{"n_layer": 14, "d_model": 224, "n_experts": 32, "experts_per_token": 2, "d_expert": 128, "d_shared_expert": 128, "activation": "squared_relu", "moe_layers": [0, 1, 2, 3, 4, 5, 6, 7, 8, 9, 10, 11, 12, 13], "router_score": "softmax", "normalize_top_k": true, "routed_scale": 1.5, "balance_loss": 0.00717, "balance_bias": false, "router_z_loss": 0.0001, "n_groups": 8, "groups_per_token": 2, "shared_expert_gate": true, "init_std_router": 0.0116, "lr_router": 0.0011, "vocab_size": 25921, "norm": "rmsnorm", "norm_eps": 1e-06, "tie_embeddings": true, "optimizer": "adamw", "lr": 0.00241, "beta1": 0.9, "beta2": 0.95, "batch_tokens": [32768, 65536, 98304], "seq_len": 384, "train_tokens": 246700000, "steps": 4183, "dataset": "wikipedia_en"}
Below are experts of layer 5 (counted from 0) of a mixture-of-experts language model. Rows are named router (the router's row for the expert), up (a neuron's input weights, with its number) and show model dimensions 112-223. Each number is 128 + 24 x the weight over its row's rms, rounded and kept within 0 to 255.
After each expert's rows: a language model's description of what the expert responds to. This comes from a sample of Wikipedia text that the model never trained on.

# expert 19
router [108 142 134 147 164 131 133 125  94  98 141 146 162 142 113 157 143  86  86 163 100 138 139 168  79 174 152 120 119 101 130 133 154 155 104 149 164 180 145 121  97 119 101 144 126 130  99 115 163 108 126 132 137 115 119 123 158 105  82 126  96 137 118  85 135  99 131 167 167 173 109 126 161 139 104 117 143 119 177 131 135 139  82 121 112  67 141 123 154 151 161 153 112 155 157 135 124 112 118 124  80  79 100 155  96 168 149 138 138 120 134 133]
up0 [114 167 118 121 150 136 140 135 189 146 152 124 115 130 122 157 135 136 110 137 130 114 136 115 121 132 112 103  76 112 110 115 133 111 132 136 147 196 137 155 134 136 127 140 171 192 123 112 131  90  88 118  90 151 118 148 137 153 100 151 162 142 165 104 104 117 138 141 104 128  88 143 114 159 139 140 123 135 157 106 103 133 150 140 105 117 136 144 114 120 118 169 109 134 162 137 117  75 148 126  44 136 114 118 123 127 139 147 165  96 135 115]
up1 [182 121 118 178 134 149 108 122  81 124 116 140 135 161  99 113 155 107 151 132 158 123 146 121 149 109 169 123 161 149 124 127 119 127 123  81  96 126 139 179 118 125 149 125 159 120 140 170 108 108 140 139 142  86 113 105 124 114 140 119 153 141 111 100 105  71 164 141 170 129  89 128 146 133 125 176 113 107 144 103 120 118  67 158 140 132 124 183 131 126 142 119  72 106 142 141 177 137 122  98 112 109  50 137 130 110 141 160 138 110 155  92]
up2 [113 137 123 122 119 102 143 105 118 136 105 144 165 176 130 132 117 111 137  99 127 137 105 122 165 128 125 114 172 142 117 143  94 119 130 131  82 139 119 168 126 104 163  97 178 161 140 154 134 125 101 138 127 123  82 106 126  53 100 133  74 152  97 174 127 121 123 142 176 144 158 137 114 159 125 117  96 123 117 121 145 127 156 159 148 112 128 136 114 124 191 134 105 147 118 104 115 143 130 173 141 118  76 147 140 130 128 127 110 120 111 122]
up3 [128  86 109 124 145 121 116 156 113 146 139 129 145 144  95 172 116 127 155 126  83 143 124 100  90 109 123 135 117 146 147 118 141 140 154  80 125 130 149 103 126 121 156  99 135 143 106 113  94  93 129  92 157 110 105 129 101 112 146 124  82  88 126 115 118 157 103 149 129 171 150 124 198 153 104 140 105 146 128 121 147 150 166 143 136 133 122  61 137 154 150 159 107 122 121 137 123  83 122 131 150 166 140 158 107 126 141 120 130  93 146 101]
Prepositions linking phrases in prose, such as in, of, by, from, with, and sentence-initial In, On, From before dates.

# expert 22
router [128 120 141 142 156 105 121 129  86 113 120 130 148 133 132 163 194 133 113 137 123 115 123 146 136 173 157 121 131 116 129 117 124 168 110 144 150 191 154 111 114 135  97 137 130 160 111 129 122 119 127 131 164 158 140 141 159 114  92 128 116 121 113 105 146 109 133 164 178 135 133  97 165 134 120 126 140 103 151 118 107 105  81 115 108  93 179 106 122 165 169 148 148 156 165 154 143 108 112 138 107 116 145 135  99 121 151  97  87 129  90 121]
up0 [161 192 133 176 121 126 142 131 156  76 129  97 139 130 125 145 131 123 126 168  87  78 152 168 102 185 180 108  86 134 100 129 123 137 112 135 161 143 142 135 140 124  85  85 121 124 128 126 158 103 126 117 157 131 118 104 147  70 143 103  79 130 119 133 105 134 116 134 150 162 151 121 144 159  87 129 135 116 200 146 143 121 109 129  79 154 150 129 139 181 133 160 166 117 111 146  94  92 116 125 102 133  61 112 113 144 162 132 137 137 124 133]
up1 [100  95 142 138 138 128  89  66 128 104 135  93 155 128 117 124 140 118 113 178 118 139 130 126 124 128 117 147 132 143 133 102 137 134 121 145 110 122 109 127 172 112 136 148  98  93 140 127 176 136 154 138 132 119 141 111 105 137 134 111 104 135 135 130 106  90 177 138 134 154 108 130 131 116 102 131 133 138 117 143 135 107 141 138 170 143 117 116 130 126 158 140 187  99 118 160  67  99 151  84 140 135 118 124 148 111 144 103 112 164 196 103]
up2 [143 141 119 118 105 143 175 128 126 135 143  70 139 114  78 154 102 149 120 138 112 134 124 118 127 133 132 108 115 104 138 129 109  97 139  83 156 123 127 122 114 113  95 125  95 128  76 129 109 104 133 150 162 164  63 132 136 111 133 132 100 154 133 126 140 130 137 165 198 136 186 140 103 145  84 163 170 145 153 108 129 114 143 146 132 140 117 140 112 123 154 127 129 129 161 150 175  72  82 173 149 103 128 134 137 116 158 124  98 134 161 141]
up3 [150 118 120 110 156 107 152 110 141 139 112  92 119 130 103 185 139 116 115 106 135  89 146 116 137  99 151 111 138 140 121 141 114 148  94 120  91 148 187 132 117  79 154 127 163 106 135 169  89 119 109 140 125 117 118 149  98 158 141 130 117 188 125 139 164  89 120 138 111 116 127 116  93  98 161 147 131 133 116 136 115 158 143 171 124 136 163 107 101 146 138 153 104 110 168 116 108 161 120 122 119  89 136 109  87 117 171 167 109 145  73 154]
Single capital letters or short capitals beginning proper names, often in tables, squad lists or after brackets, such as H(acettepe), S(acher), SR.

# expert 5
router [104 120 154 174 134 132 130 124 133 115 107  96 141 113 131 111 156 100 116 175 110 110 164 195 128 161 169 105  99 108 108 138 119 139 100 148 115 148 149 125 156 170  88 150 132 132 141 104 137 125 123  94 118 162 158 147 172 113 115 120 116 116 140 109 146 111 166 147 160 116 147 128 150 132 104 132 129  77 156 165 137 125 102 132 113 115 187 163 142 149 152 152 144 123 181 148 153 140 105 140  80  96 124 116 106 131 143  94 132 142 126 140]
up0 [106 130  95 126 145 106 108 135 114 121 116 102 119  76 189 106 135 153 126 166 151 137 173 122 104 157 124 144 117 121 153 176 109 101 101 132 104 124 176 122 158 126 154 134  84 145 132 104 126 122 120  95 148 138 144 114 136 152  92 126  97 138 118 126 145 110 157  95 118  92 147 154 142 124 121 131 150 148 129 132 117 101 103 127 130 119 187 146 121 134 124 145 173  81 102 157 103 151  98 158 135 124 151 112 142 188 165 105 135 122  74 189]
up1 [142 104 132 133 102 111 156 105 127 141 135 117 153 121  97 146 136  94 114 110 169 132 101 110 111 148 158 133 115 132 154 172 172 138 113 112 154 128 136 130 115 132 116 117 131 106 147 111  73 126  86 122 109 163 136  81 147  71 119 116 104 114 130 151 142 140 114 152 120  99 155 141 125 158 105  93 144 122 117  85 133 117 111  99 155 129 118 129  96 135 133 188 133 115 124 100 137 134 125 131 139  84 156 120 123 160 139 124 158 149  95 115]
up2 [ 90 151 143 102  88 147 117 113 162  89 167 139 143 155 135 120 153 108 119 130 135 119 157 163 151  96 141 130 152 103 160 131 116 153 125 129 111 141 112  96 128 134 156 144 128 140 122 111 122 125 139 140 142  92 136 121 139 145 149 105 125 112  98 141  95 119 125 156 135  79 116 151 137 108 157 156 134 128 119 126 144 112 106 138 180 132 142  95 182 145 124 119 121  89 149 142 136 120 159  77 138  96 113 163  89 114  77  93 140 147 138 148]
up3 [103 147 115 107 101 124 145 104 110 115  98 159 134 152 118 143 120 124  45 104 129 118 152 145 119  76 120 148 158  83 104 123 158 118 108 119 169 143  95 130 154 140 131 116 154 150 123 185 144 118 109 148 142 113 145 132  74  93 116 130 106 134 118 162 139 112 140 101 130 166 181 146 107  97 105 128 144 109 136 140 120 169 156 130 152 113 135 121 152 177 118 141 122 121 132 111 126 162 138 100 156 165  77 141 133 121 150 125 127 140 143 119]
Adjectives and modifiers right after a, an or the, such as first, largest, main, original, and hyphenated compound pieces like -yard.

# expert 9
router [117 118 143 123 134 110 113 117 107 118 113 134 148 140 141 154 156  79 123 136 112  94 131 167 137 136 144  91 126  90 129 111 140 154 119 128 150 168 166 118 128  85 130 118 103 150 119 135 147  73 128 132 167 119 105 140 174  93 119 116  89 132 110 128 112  99 101 145 172 177 130 114 154 159 156 143 163  64 160 144 124 158  98 118 122 110 159  97 142 165 183 118 116 141 163 144 146  98 114 122 115 114 104 183 105 142 180 124 139 119 133 135]
up0 [161  88 166 145 160 142 127 156 134 128 104 123 168 104 111 153 140 144 121 121  91 134  97 142 125  97 121 113 154 112 107  87 143 104  80 146 129 100 130 135 101 125 118  65 155 114 119 166 153 110 163 109 151 115 174 141 125 100  99 146 121 152 111 124 141 110  91  77 107 101 125 156 131 124  88  94 137 117 124 113 134 132 113 130 101 127 113 144 132 125 135 126  90 145 112 102 131 121 115  78 117 130 118 141 128 124 140 112 102 153 141  92]
up1 [110 158 113 136 147 118 104 156  85 100  83 121 134 119 150 160 120 103 101  85 124 143  76 175 139 159 159 118 129  98 131 156  98 129  63 130 133 111 128  90  86 195 116  97  92 100 104 107 177 122 149 108 159 143 161 105 145 141  79 122 145  72  65 138 144 136 110 107 157 120 143 148 113 142 118 125 159 141 117 112 121 127 108  93 116 130 116  95 110 130 116 115 118 144 106 166 119 158 150 135 134 129 176 146 120 142 142 103  90 149  95 100]
up2 [128 112 125 152 114 110 128  87 136  95 111 117 129 142 145 153 143 135 123 131 134  67 163 117 142 159 124 177 144 116 137 162 123 110 143 125 149 131 149 149 158 100 143  68 155 153 136 125 124 101 139 132 138 102 105  98 138 124 148 102 126 135 133 131  99 133 138 108 111 133 152 120 127 124 111 158 114 123 153 120 141  75 120 113 147 132 133 196 114 206 148 126 107 114  94 125 140 180 140 154 148 110  84 156 121 141 162 120 135 149 133 157]
up3 [133 179 149 105 110 151  98 119 147 146 138 142 116  95 119 139 122 122 109 133 143 128 123 112 150 119 126 184 110 104 116  80 136 135 147 130 119 173 131 119 109 145  77 159 154 147 150 112 167 101 131 133  98 142 198 147 121  98 127 128 109 106 129 137 130 153 131 130 145 141 115 157 143 107 121 116 139  80 133 128 173 132 137 101 148 141 143 147 134 106 140 102  94 137 164 171 125 113  90 126 143 103 146 171  84 158 117 125 149  91 173 154]
Content verbs and past participles after a subject, was, or to, such as used, released, played, won, predicted, brought.

# expert 27
router [154  98 146 140 154 101 111 139 108 116 149 121 147 141 151 119 176 137 107 138 139 127 148 138  75 170 148 113 110  97 119 131 124 148  81 163 133 145 142 114 119 121 108 100 132 174 112 133 137 100 109 102 142 131 131 144 146 123  84  66 128 151 118 111 114  82 136 128 174 165 131 114 170 177 118 136 126  99 161 142 140 100 110 157 113 100 170 122 144 161 158 163 123 130 165 163 135 112 133 128  83 110 124 142  95 142 176 109 147 137 117 129]
up0 [ 88 118 135 143 139 124 138 149  70  88 110 115 160 114  92 162 151 112 106 136  81  90 136 163 137 140 157 126  95 107  89 144 116 134 111 122 124 158 132 103 154 159  84 159  98 182 131 147 123 118 115 100 161 113 121 183 132  92  66 116 106 131 114  84 116 128 159 135 151 101 116 104 160 113 100  81 159 110 166 144 122 140 112 143 148 120 139 128 135 167 147 168 141 121 154 157 129 132  81 141  97 134 129 159 143 152 138 111 120 126  77 108]
up1 [182 144 141 154 146  74 115 151 110  91 152 147 151 110 141 197 116 155  85  94 143 153 127 145 121 123 124 143 145 131 138 119 187 151 127 156 124 148 152 148 140 120 149 112 147 121 144 116 143 112 125  70 181 137 158 169 141 136 122 142 120  94 135 117 132 118 165 174 140 169 168 121 121 155 141 171 143 145 152 131 110  97 123 129 123 150 114  95 121 164 150 182 103 100 125 120 179 149 141 138 113 113 110 148 146  95 208 161  97 119 108 128]
up2 [145 126 119 159  84 106 124 130 125  99  75 147 157 126  91 145 180 115 159 148 141 111 138 146 183 150 121 117 158 110 153 152 115 148  99 149 122 112 125 144 125 121 119 113 179 105 129 168 135 130  80 162 117 174 152 128 139 125 113 132 104 142  91 109 148 123 155 130 155 143 110 154 133 142 112  95 186 120 130 128 103 135 112 178 102 123 155  72 120 137 131 142 166 158 105 134  91 155 152 124 114 108 119 173 104 139 132 124 150 114 115 172]
up3 [118 129 136 113 168 142 106 111 107 101 107 100 104 129 108 128 133 154  71 149 138 126  94 145 154 120 131 146 142 126 150 107 106 154 158 171 101 131 125 115 133 132  82 125 139 193  89  98 107 146 144  85 121 145 143 180 159 147 140 144 148 123  95 141 139 179 126 162 120 136  98  77 123 161 155 122  94 134  98 155 137 145 132  93 109 123 125  98 138 114 130 142  93 108 157 130 157 104  86 106  86 139 140 142 140 122  95  76 122 129 112  96]
Periods inside numbers or after list numbers, like 102.5 and track 1., plus name particles de, van, Jr and initials.

# expert 24
router [143 126 145 131 119  88 146 141  87 129 114 129 166 150 113 148 171 112 110 155 107 101 155 155 121 203 142 127 134 141 109 130 118 126 107 142 132 160 143 151 102 119 104 136 139 142 100 130  98 120  93  82 172 151 139 137 145 117  96  70 122 119 137  97 150  90 129 134 159 137 138 114 136 149 120 125 124  93 136 131 127 117  79 141 103 129 189  92 163 160 165 142 115 120 152 151 119 102 122 131  96  89 140 171  86 178 134 132 128 193  74 166]
up0 [115 155 149 101 106 152 159 158 133 122 152 148 109 130 114  72 139 121 102 130 148 133 133 169 166 134 139 117 146 146 121 111 121 123 171 126 146  94 123 128 108 133 138 150 107 106  85 100 134 112 166  92 173 103 105 126 169 136 111 111 162 123 136 130 118 159 146 110 105 124 111 114 141 135 124 134 128 101 141 106 179 114  89 122 135 141 157 153 149 145 157 127 140 122 141 139 106 132 100 127 138 104 111 164  96 139 182 114 106 134  64 135]
up1 [150 160 111 132 148 135 136 108 166 118 188 142 122 127 123 179 134 128 141 120 127  96 109 111 100 154 157 122 116 103 107 102 159 114 140 156 173 134 135  97 127 120 104 147 112 142 120  93 126 135 119 156 144 154 142 160 138 100 128  89  84 137 167 133 101 112 126 173 159 180 135  93 137 117  95 107 123 104 109 123  66 113 141 181 158 127 173 136 121  87 155 147 143 140 113 139 146 131 130 120 113 130 107 126 125 132 102 146 139 164 197 139]
up2 [127 134 107 112 130 119 138 147 125 137 132 126 120 145 144 152 122 110 129  94 130 127 116 188 120 175 118 156 159 116 131 137  98 137 139 114 157 134 114  96 113 105 111 134 144  83 141 150 138 112 107  89 166  88 109 113 122 103 124 112 137 127 138 164 159  96 108 125 133 174 193 108 123 148  78 121 111  92 104 103 131 119  81 114  81 142 112 128 152 151 138 141 101 176 113 166 105 130 134  91 147 119 139 126  94 131 117 105 106 126 116 121]
up3 [141  82 147 123 141 155 160 119 127  94 101 142 169 140 129 109 101  90  73 126 143 153 130 135 141 111 180  68  99 101 138 142 121 161 117 112 121 147 107 142 117 155 104 130 159 114  89 154 158 120 162 160 136 110 170 110 143 143  89 141  98 136 110 108 138 122 115 140 163 161 128 141 144  96 144 101 155 105 149 143 149 147 124 158 107 104 158 150 156 130 118 147 153 118 127 143 137 122 152 159  89 104 130 123 108 142 130  62 110 141 133 149]
Sentence-final periods and capitalized table or infobox header words like Date, Total, Order, Coordinates, Team after a pipe or line break.

# expert 13
router [112 137 181 136 144 105 116 143  91 108 151 157 152 135 162 152 162 104 117 148 119 113 145 156 129 171 156 115 118 101  89 109 104 126  90 147 142 148 170  96  85 127 122 134 144 151 130 147  97 115  78  86 134 130 137 167 140 115  95  80  92 131 129 101 121 120 143 137 155 157 119 102 156 133 125 147 127 106 155 127 132 121  95 131 102  95 176 114 154 166 144 166 150 134 158 138 122 112 123 137  88 119 108 162  97 162 136  99 126 138 129 152]
up0 [122  97 120 124  91 139 154 149 140 126 155 149 161  83 159 136 124  84 118 127 152 116 135 140 148 127 117 108 120 115  95 135 114  87 128 107 120 137 123 137 136 169 117 130 130 114 119 119 135 122  99 118 130 135 124 171 155  78 155  76 144 134  91 155 150 184 158 129 149 158 185 142 129 118  96 144 160  80 145 102 135 109  92  98 107 136 121 134 151 122 115 112 143 148 151 118 144 120  98 113 127 111 102 147 110 142 118 146 160 168 117 142]
up1 [124 119 134 170 154 101 121  95 100 117 171 127 146 148 127 148 142 107  97 131 126 130 128 161  81 158 144 106  92 129 124 130 110 175 142 134 116 150 143 116 117 132 122 120  96 130 122 131 188 120 125 112 110 120 110 170 164 117 116 109 100 125  83  94 141 151 143 125 152 178 145 139 151 154 116 143 165  56 175 122 126 170 108 117  88 126 165  96 128 173 134 125 114 128 110 134 128  78  94 131  99 122 150 168  92 110 166 123 134 132 104 136]
up2 [172 120 116 117 129 119 123  96 104 123 120  93 129 147 115 118 123 109 109 141 101 145 182 148 136 143 163 156 107 151 139 104 103 136 124  96 158 121  98 175 116 102 145 109 135 157 140 155  93 130 117 100 102 112 130 129 151 129 117 150  97 149 135 109 140 104 132 107 143 143 102 132 118 141 127  95 129 108 177 126 152 112  49  81 104  79 127 166 151 162 121 129  95 107 123 121 123 113  95 142  78 130  82 154 104 110 137  79 111 137 111 141]
up3 [107 129 149 160 122 108 103 132  68 103 125 102 104 150 129 112 105 136 162 121 133 154 143 178  94 166 173 155 124 148 154 132 141 128 110 131 116 131  73 135 145 133 138 141  81 135 108 151 108 118 140 126 107 109 110 145 164 130 101 137 133 164 139 152  95 136 131 147 140 122 130  85 155 144  91 132 126 137 146 144  74 117 133 117  78 151 137 101 117 102 132 178 107 149 168  70 170 162 119  98 132 119 104 136 152 119 141 110 127 101 101 106]
First words of proper names, titles and award categories, especially after quotes or pipes, such as New, Best, Air, Live.

# expert 18
router [132 142 148 128 102 122 129 114  85 100  88 136 125 133 138 128 156 120 101 141 111 115 129 171  98 147 140 155 111  95 142 130 164 132 114 152 142 160 137 132 132 127  91 116 163 166 100 129 107  83  98 118 143 125 169 119 148  96 130 104 101 122 130 104 129 140 136 147 157 154 171 107 168 127  88 124 127  88 165 132 135 154 128 150 133 103 160 128 133 171 145 133 134 144 157 144 141 109 109 114 113 101  92 134  81 199 153 103 132 128 107 119]
up0 [130 180 138 125 130 146 144  95 120 136 146 144 136  97 139  71 137 148 110 161 121 138  98 107 117 155 136 158 149 131 119 126  84 144 140 152 144 130 169  99 103 158 128 126 100 129 131 118 102 129  89 110 130 128 150  92 129 124 135 100 130 102 125 103 130 111 111  75  95 109 137 156 121 143 171 139 113 156 162 130 121 118 113 123 113 141 144 157 118 103 139 136 103 117 121 169 111 103 146 110 155 119 119 132 135 141  92  91 104 155 151 140]
up1 [111 137 166 143 132 153 128 166 126 126 129 116 120 161 108 124 116 115 114 124 107 148 134 141 124 125 101 137 120 156 138 129 174 130  99 125 122 135 141 135  93 137 135 110 112 139 132 162 147 151 107 110 150 138 147 117 138 150 127 132  93 104 116 111 182 132 131 182 140 140 132 128 104 137  95 121 124 161 130 163 125 134 139 154 128 126 117 125 115  92 121 136 133 140 128 122 133 145 114 123 126 139 119 122 119 155 151 156 126 131 138 129]
up2 [109 145 103 112 160 127 158  66 135 136 176 157 178 121  57 151 141 130 143 139 151 118 129 118 138 133 137 147 148 107 147 144 150 130 163 128 124 162 132 150 136 132 147 132 162 152 133 127 148 112 138 149  63 136  88 129  85 112 111 120 137 138 114 120 136 136 146 147 125 137  61 121 103 146 176 143 129 115 132 104 160 112 150 129 153 157 160  91 145 145 149 155 120 123 140 116 106  92 133 121  96 108 164 165 139 148 109 143 152 109 146 108]
up3 [120 120 120 120 134 124 102 112 153 179 158 167 118 110  55 196 125 154 118 125 105 146 127 145 112 125 127 167 113  99 132 137 142 144 145 158 140 130 126 144 123 140 137 120 143 131 140 162 194 123 116 143 127 139 144 127 129  77 126 131 118 118 107 126 139 104 131  86 132  75 134 143 117 130 125  77 168 146 134 144 121 163 143 133 126 132 118 128 125 122 119 130 101 127  96 156  89 126 117  99 123 126 125 172 162 141 107 152 147 131 133 144]
Forms of be such as was, is, been, being, and the word after them, often an adverb or participle, like particularly or donated.

# expert 20
router [124  98 137 138 126  88 114 127 105 140 116 116 162 133 152 143 151  99  96 127  82 127 136 166 114 162 185 108 132 106 109 124 148 153  87 137 127 163 150 122 138 117  86 103 109 124 120 117 120 122  91 104 146 134 160 118 134  97  83 109 118 104 115  93 114 129 103 158 163 146 161  94 135 163 118 131 167  88 177 109  94 122  80 121 123  89 127  86 136 189 140 170 145 143 169 143 119 120 103 128  94  98 100 141 107 143 137 130 108 141 121 128]
up0 [175 123 136  87 140 130 170 148 123 144 165 151 129 131  56 143 134 137 129 114 109 130 107 130 130 118 129 142 103 116  74  99 135 118  92 150 155 137 156 133 103 149 120 132 144 125 174 133 112 129 119 120 193 143 182 109 122 148  93  76 130 112 152 120 111 127 114 127 130 101 100 140 142 107 105 112 130 146 144 118 133 138 123 135 152  69 115 107 121 109 129 167 104 120 108 138 140 110  82 123  69 153 157 167  93 161 146 110 112 101 123 105]
up1 [135 126 149 154 174 134 138  96 115 132 126 126 149 125 121  81 150 125  94 130 109 113 144 138 124 153 144 144 125 107 119 140 167 162 128 137 115 149 123 123 149 112 111 136 123 165 116 101 112 123 130  82 118 119 105 138 140 118 133 126  90 147 109 117 154 122 134 108 160 119  99  61 159 138 117 145 101  86 146 142 136 149 133 120 112  87 184 182 139 163 179 108 137 137 125 121 158 115 103 108  99 134 110 149  72 141 145  81 137 151 120 151]
up2 [ 89 122 163 176 125 131 106 131 152 142 110 123 120 141 128 145 131 132 117 116 143 146 104 154 127 154 140 118 148 120 114  91 134 164 110 104 113 150 166 111  92 152 130 149 170 119 114 140 140 151 110  99 136 147 187 156 122 123  93 160  97 162 104 151 128  93 136 141 159  96 132  90 129 139 145 188 155 160 124 131 106 133 142 109 158 132 129 104 189 104 162 140 138 160  91 150 141 141  71 113 141 134 100 128 149 126 125 146 131 160 129 129]
up3 [120 109 162  91 166 103 100 125  68  97 163 133 161 103 104 120 125  99 132 116 189 129 126 107 131 143  84 105 124 154 153 136 157 160 137 121 126 138 121 134 132 149 134 154 130 131 120 152 107 161 102 114 126 100 134 140 104 129 132 154 126 158 161 117 123 127 161 162 125 134 106 128 127 148 135 166 154 121 147 180 108 140 124 132 104  87 131 131 112 102 123 105  61  88 126 163 161 111 113  91 139 107 146 149  80 121 151 148 139 155 104 157]
Commas, dashes, semicolons and clause-linking words such as which, but, that, who, because, joining or interrupting sentences.

# expert 8
router [137 119 157 111 170  98 118 131 130 130 105 128 181 135 126 138 141  66 109 140  97 115 100 184  96 141 183 113  96 127  97 114 148 159 130 127 113 140 120 136 103 123 118 126 137 149 109 142 114 102 109 119 146 151 102 150 134  99 104 122 107 165 127 102 140 121 137 161 153 134 111  97 161 142 122 158 124  91 154 162 127 135  95 137 115 116 164 129 165 192 129 158 164 143 142 161 172 100  75 135  67 102  94 158 111 127 167 111 119 128 103 143]
up0 [127 117 110 126 124 137 100 111 133 152 122  62 129 125 123 153 167 114 135 120 131 107  91 119  98 155 141 126 144 156 141  69 169 139 145 120 107 159 139 131  88 123  95 134 173 135  90 123 116  91  91 118 165 124 122  96 100 143 130 137 140 128 148 124 171 106 113 150 128 170 121 145 169 115 152 155 146 127 128 159 122 110 134 161 139 108 144 123 124 110 148 124  88 167 144 137 184 107 112 165 135 119 103 137 150 102 146  83  97 115 140 103]
up1 [151 144 107 149  71 132 153 140 148  74 106 138 107 157 115 126 178 129  90 126 128 128 130 119  97 153 153 169 142  99  85 162 133 134 122 146 123 111 121 123 105 144 132 124  85 123 137 152 106 112 119 134 211 144 103 101 112 140 137 126 112  70 115 106 117  81  68 111 127 107 170 134 146 128 136 129 110 127 169 140  97 126 117 147 182 124 118 130 111 169 141 129 140 119 169 136 134  73 186 111 107 132 116 100  92 143 134 156 107 135 124 104]
up2 [105 166  91 125 139 149 151 120 137 144  93 138 134 155  73 109 110  86  72 124 107 130 117 149  90 135 159 140 137  91 140 123  87 101 116 128 129 100 129 107 104 109 111 102 145 125 107 141 125  56 129 142 138 159 108 123 179 124 158 118 109 146  99 109 135 106 121 117 126 110 154 114 128 153 151 130 152 117 129 157 153 150 156 126 122 162 132 180 153 123  87 133 139 141 115 147 117 129 148 141 105 134 135 147  96 127 113 109 108 145 123 120]
up3 [109 139 118 112 129 140 129 156 117  97 135  82 132 144  92 107 144 146 150 113 104 122 145 127 127 126 123 106 103  99 188 170 100 132 144 152 135 125 141 194 134 184 145 141 104 134 119 125 151 114 139 118 143 104 142  92 117 131 113 120 132 111 123 126 120 154 116 121 133 117 119 171 147 121 128 161 118  96  96 182 169  70 164 164 167 172 117 134 166 108 153  94 134  85 104 145 128 144 114 129 118 112 166 131 146 120 131 117 135 117 156 152]
Infinitive or prepositional to, plus and, of, for and or joining clauses or noun phrases, as in "and to ensure", "due to".

# expert 23
router [110 118 144 149 153  96 134 110  97 110 148 120 136 117 107 104 159 134 108 154 116  99 130 147 106 162 165  97  96  84  98 143 139 135 111 158 154 139 169 127 142 139 105 110  96 142 116 104 134 121 103  87 160 122 140 131 155 109  86  87 112  93 152 103 128 135 141 123 162 146 152  99 163 157 107 128 111  92 164 155 111 121  72 143 119 104 150 136 130 154 149 158 137 142 159 164 115 109 121 159  99 110 134 118  85 151 161 103 127 133 117 149]
up0 [124 118 146 161 158  97 106 130 147 108 111  94 127 132 142 139 155 119  74 106 123 147 109 120 139 145 128 119 118 100  90 150 116 168 113 107 138 120 185  75 129 128  61 130 127 118 120 109 150 120 132 112 153 145 161 139 133 120 139 128 139 106  90 116 129 140  98 114 156 125 135 114 162 152 127 101 130  86 131 121 132 165 117 177  90 127 127 137 152 150 126 121 133 114 131 154 171 133  81 117 108 120 176 120 116 125 102 143 159 168 128 169]
up1 [104 142 158 124 146 149 175 116 132 116 116 168 148 133 170 107 134 139 131 153 132 130 127 206  78 144 139 157 122  87 116  78 101 153 120 110 119 126 125 162 119 203  87 137  88 183 134 127 161 140 159 145 148 169 137 108 123  56  61 105 103  95 112 113 145 137 114  77 156 104 147 126 132 127 188  76 105 146 131 110 113 160  94 111 109 105 110 156 112 149 125 159  93 128 145 136 147 129 136 138 125 124 107 150 113 141  97 156 150 187 134  98]
up2 [158  84 176 121 132  86 150 119 113 126 138 147 108  83 123  95 134 141 141 158 133 160 174 111 173 148 115 146 122 130 121 135  96 129 112 177 119 132 133 119 114 111 134 155 113 127 138 143 133 122 133  99 119 141 179 127 106 159 128 125 116 134 123 139  83 140 143 128 130 153 170 146 127 124 112 166 194 143 128 161 120  98 100  87 108 113 131 170 158 143 115 121 146 122 107 114 107 146 101 111 136 149 115 151 121 136 188 156 119 117 121 139]
up3 [125 116 142 140 127 121 110 127 100  80 134 144 144 135 153 129 142 117 124 172 109 122 157 170 127 159 145 137 125 131 173 139 123 133  91 132 143 150 190 118 148 124 116 134 141 131 116 107 145 118 137 115 172 117  93 129 139  81 104 111 119 117 126  98 109 110 147 131 142 114 143 115 174 140  89 139 155  79 170 141 141 142 109 126 123 104 181  98 151 141 189 184 114 141 149 161 127 109 137 164  87  97 115 127 124 131 151 135 144 103 104 152]
Parts of multiword names and acronyms such as Regiment, Battalion, Foundation, IAS, UFA, and the "and" linking named items in lists.

# expert 31
router [123 113 154 161 159  78 115  96  96 121 141 167 147 126 135 147 158 108 104 149 103  97 140 147 110 160 152 116 109 108 107 134 137 144 117 130 123 162 158 115 101 106 113  83 121 142 106 131 143 101 104  95 166 128 131 126 135 107 101  94 108  82 117 101 103 110 145 143 153 163 134 115 156 154 111 127 147  99 155 126 123 133  83 141 118  85 167 137 148 165 159 161 126 133 159 142 125 104 105 142  97 113 119 159  85 159 154 102 125 152 110 142]
up0 [130 110 113 100 113 169  82 115 143 109 133 118 117 132 106 116 158 105  91 116 145  78 148 136 121 151 118 107 132 115 119 124 152 106 115 146 136 102 139 140 124 127 143 115 123 140 104 154 130  76 111 144 146 111 147 123 124 139 151  62 113  97 145 156  92  95 130 129 117 141 134  61 142 151 125 116 135 119 164 114 117 143 122 110  98 135 104 137 132 140 158 127 129 134 169 140 148 120 108  87 148 126 131 103 102 113 147  89  99 142  80 116]
up1 [158 150 132  93 121  76 109 110 124  79 138 145 156 159 119 100 136 123 146 142 162 120 139 123 141 121 168 150 147 126 120  99 143 131 107  91 123 108 130 148 123 141 117 130 118  68  99 150 137 134  86 131 109 182 130 107 121 128 101 140  72 119  98 151 156  95 140 134 105 121 134 127 147 120  98 136 179  89 134 147 132  95 133 142 122 115 120 149  83 116 141 140  95  99 141 136 133 118 145 125 131 113  95 147 125 148 152 142  91 170 105 138]
up2 [130  85 139 145 122 136  97 168 107 117 110 157 108 159 137 138 132 144 133 139 128 120 148 150  76 124 146 152 120  86 175 122  86 101 148 108 129 128 126 153 110 152 156 163  94 143 125 158 137 139 106 139  93 139 147  97 147 108 133 151 122 110 122 152 153  97 166 114 138 124 130 118 114 149 145 132 138 105 142 164 147 115  49  80  85 133 131 166 167  99 100 115 195 121 139 122 127 159  98 119 139 117 127 137 130 190  88 148 130 142 109 111]
up3 [130 141 105 127 150 106  97 119 109 124 103 136 163 129  98 109 178 113  97 158 134 102 161 159 125 163 170 124 116 123 135 178 149 149 118 168 121 172 137 125 111 112 122 130 144 158  94 151 118 108  92 110 130 122 101 147 168  99  86 114 123 138 107  76 148 122 153 145 136 143 126 109 174 161 148 143 159 120 159 142 119 169 114 128 130  99 184 128 103 165 175 153 145 141 153 141 141 138  87 116  84 109 123 118  88 121 160 115 127 173  96 136]
Final pieces of proper nouns and surnames, such as -chester, -ington, -ville, -ock, -heim, and capitalized place words like Castle and Cemetery.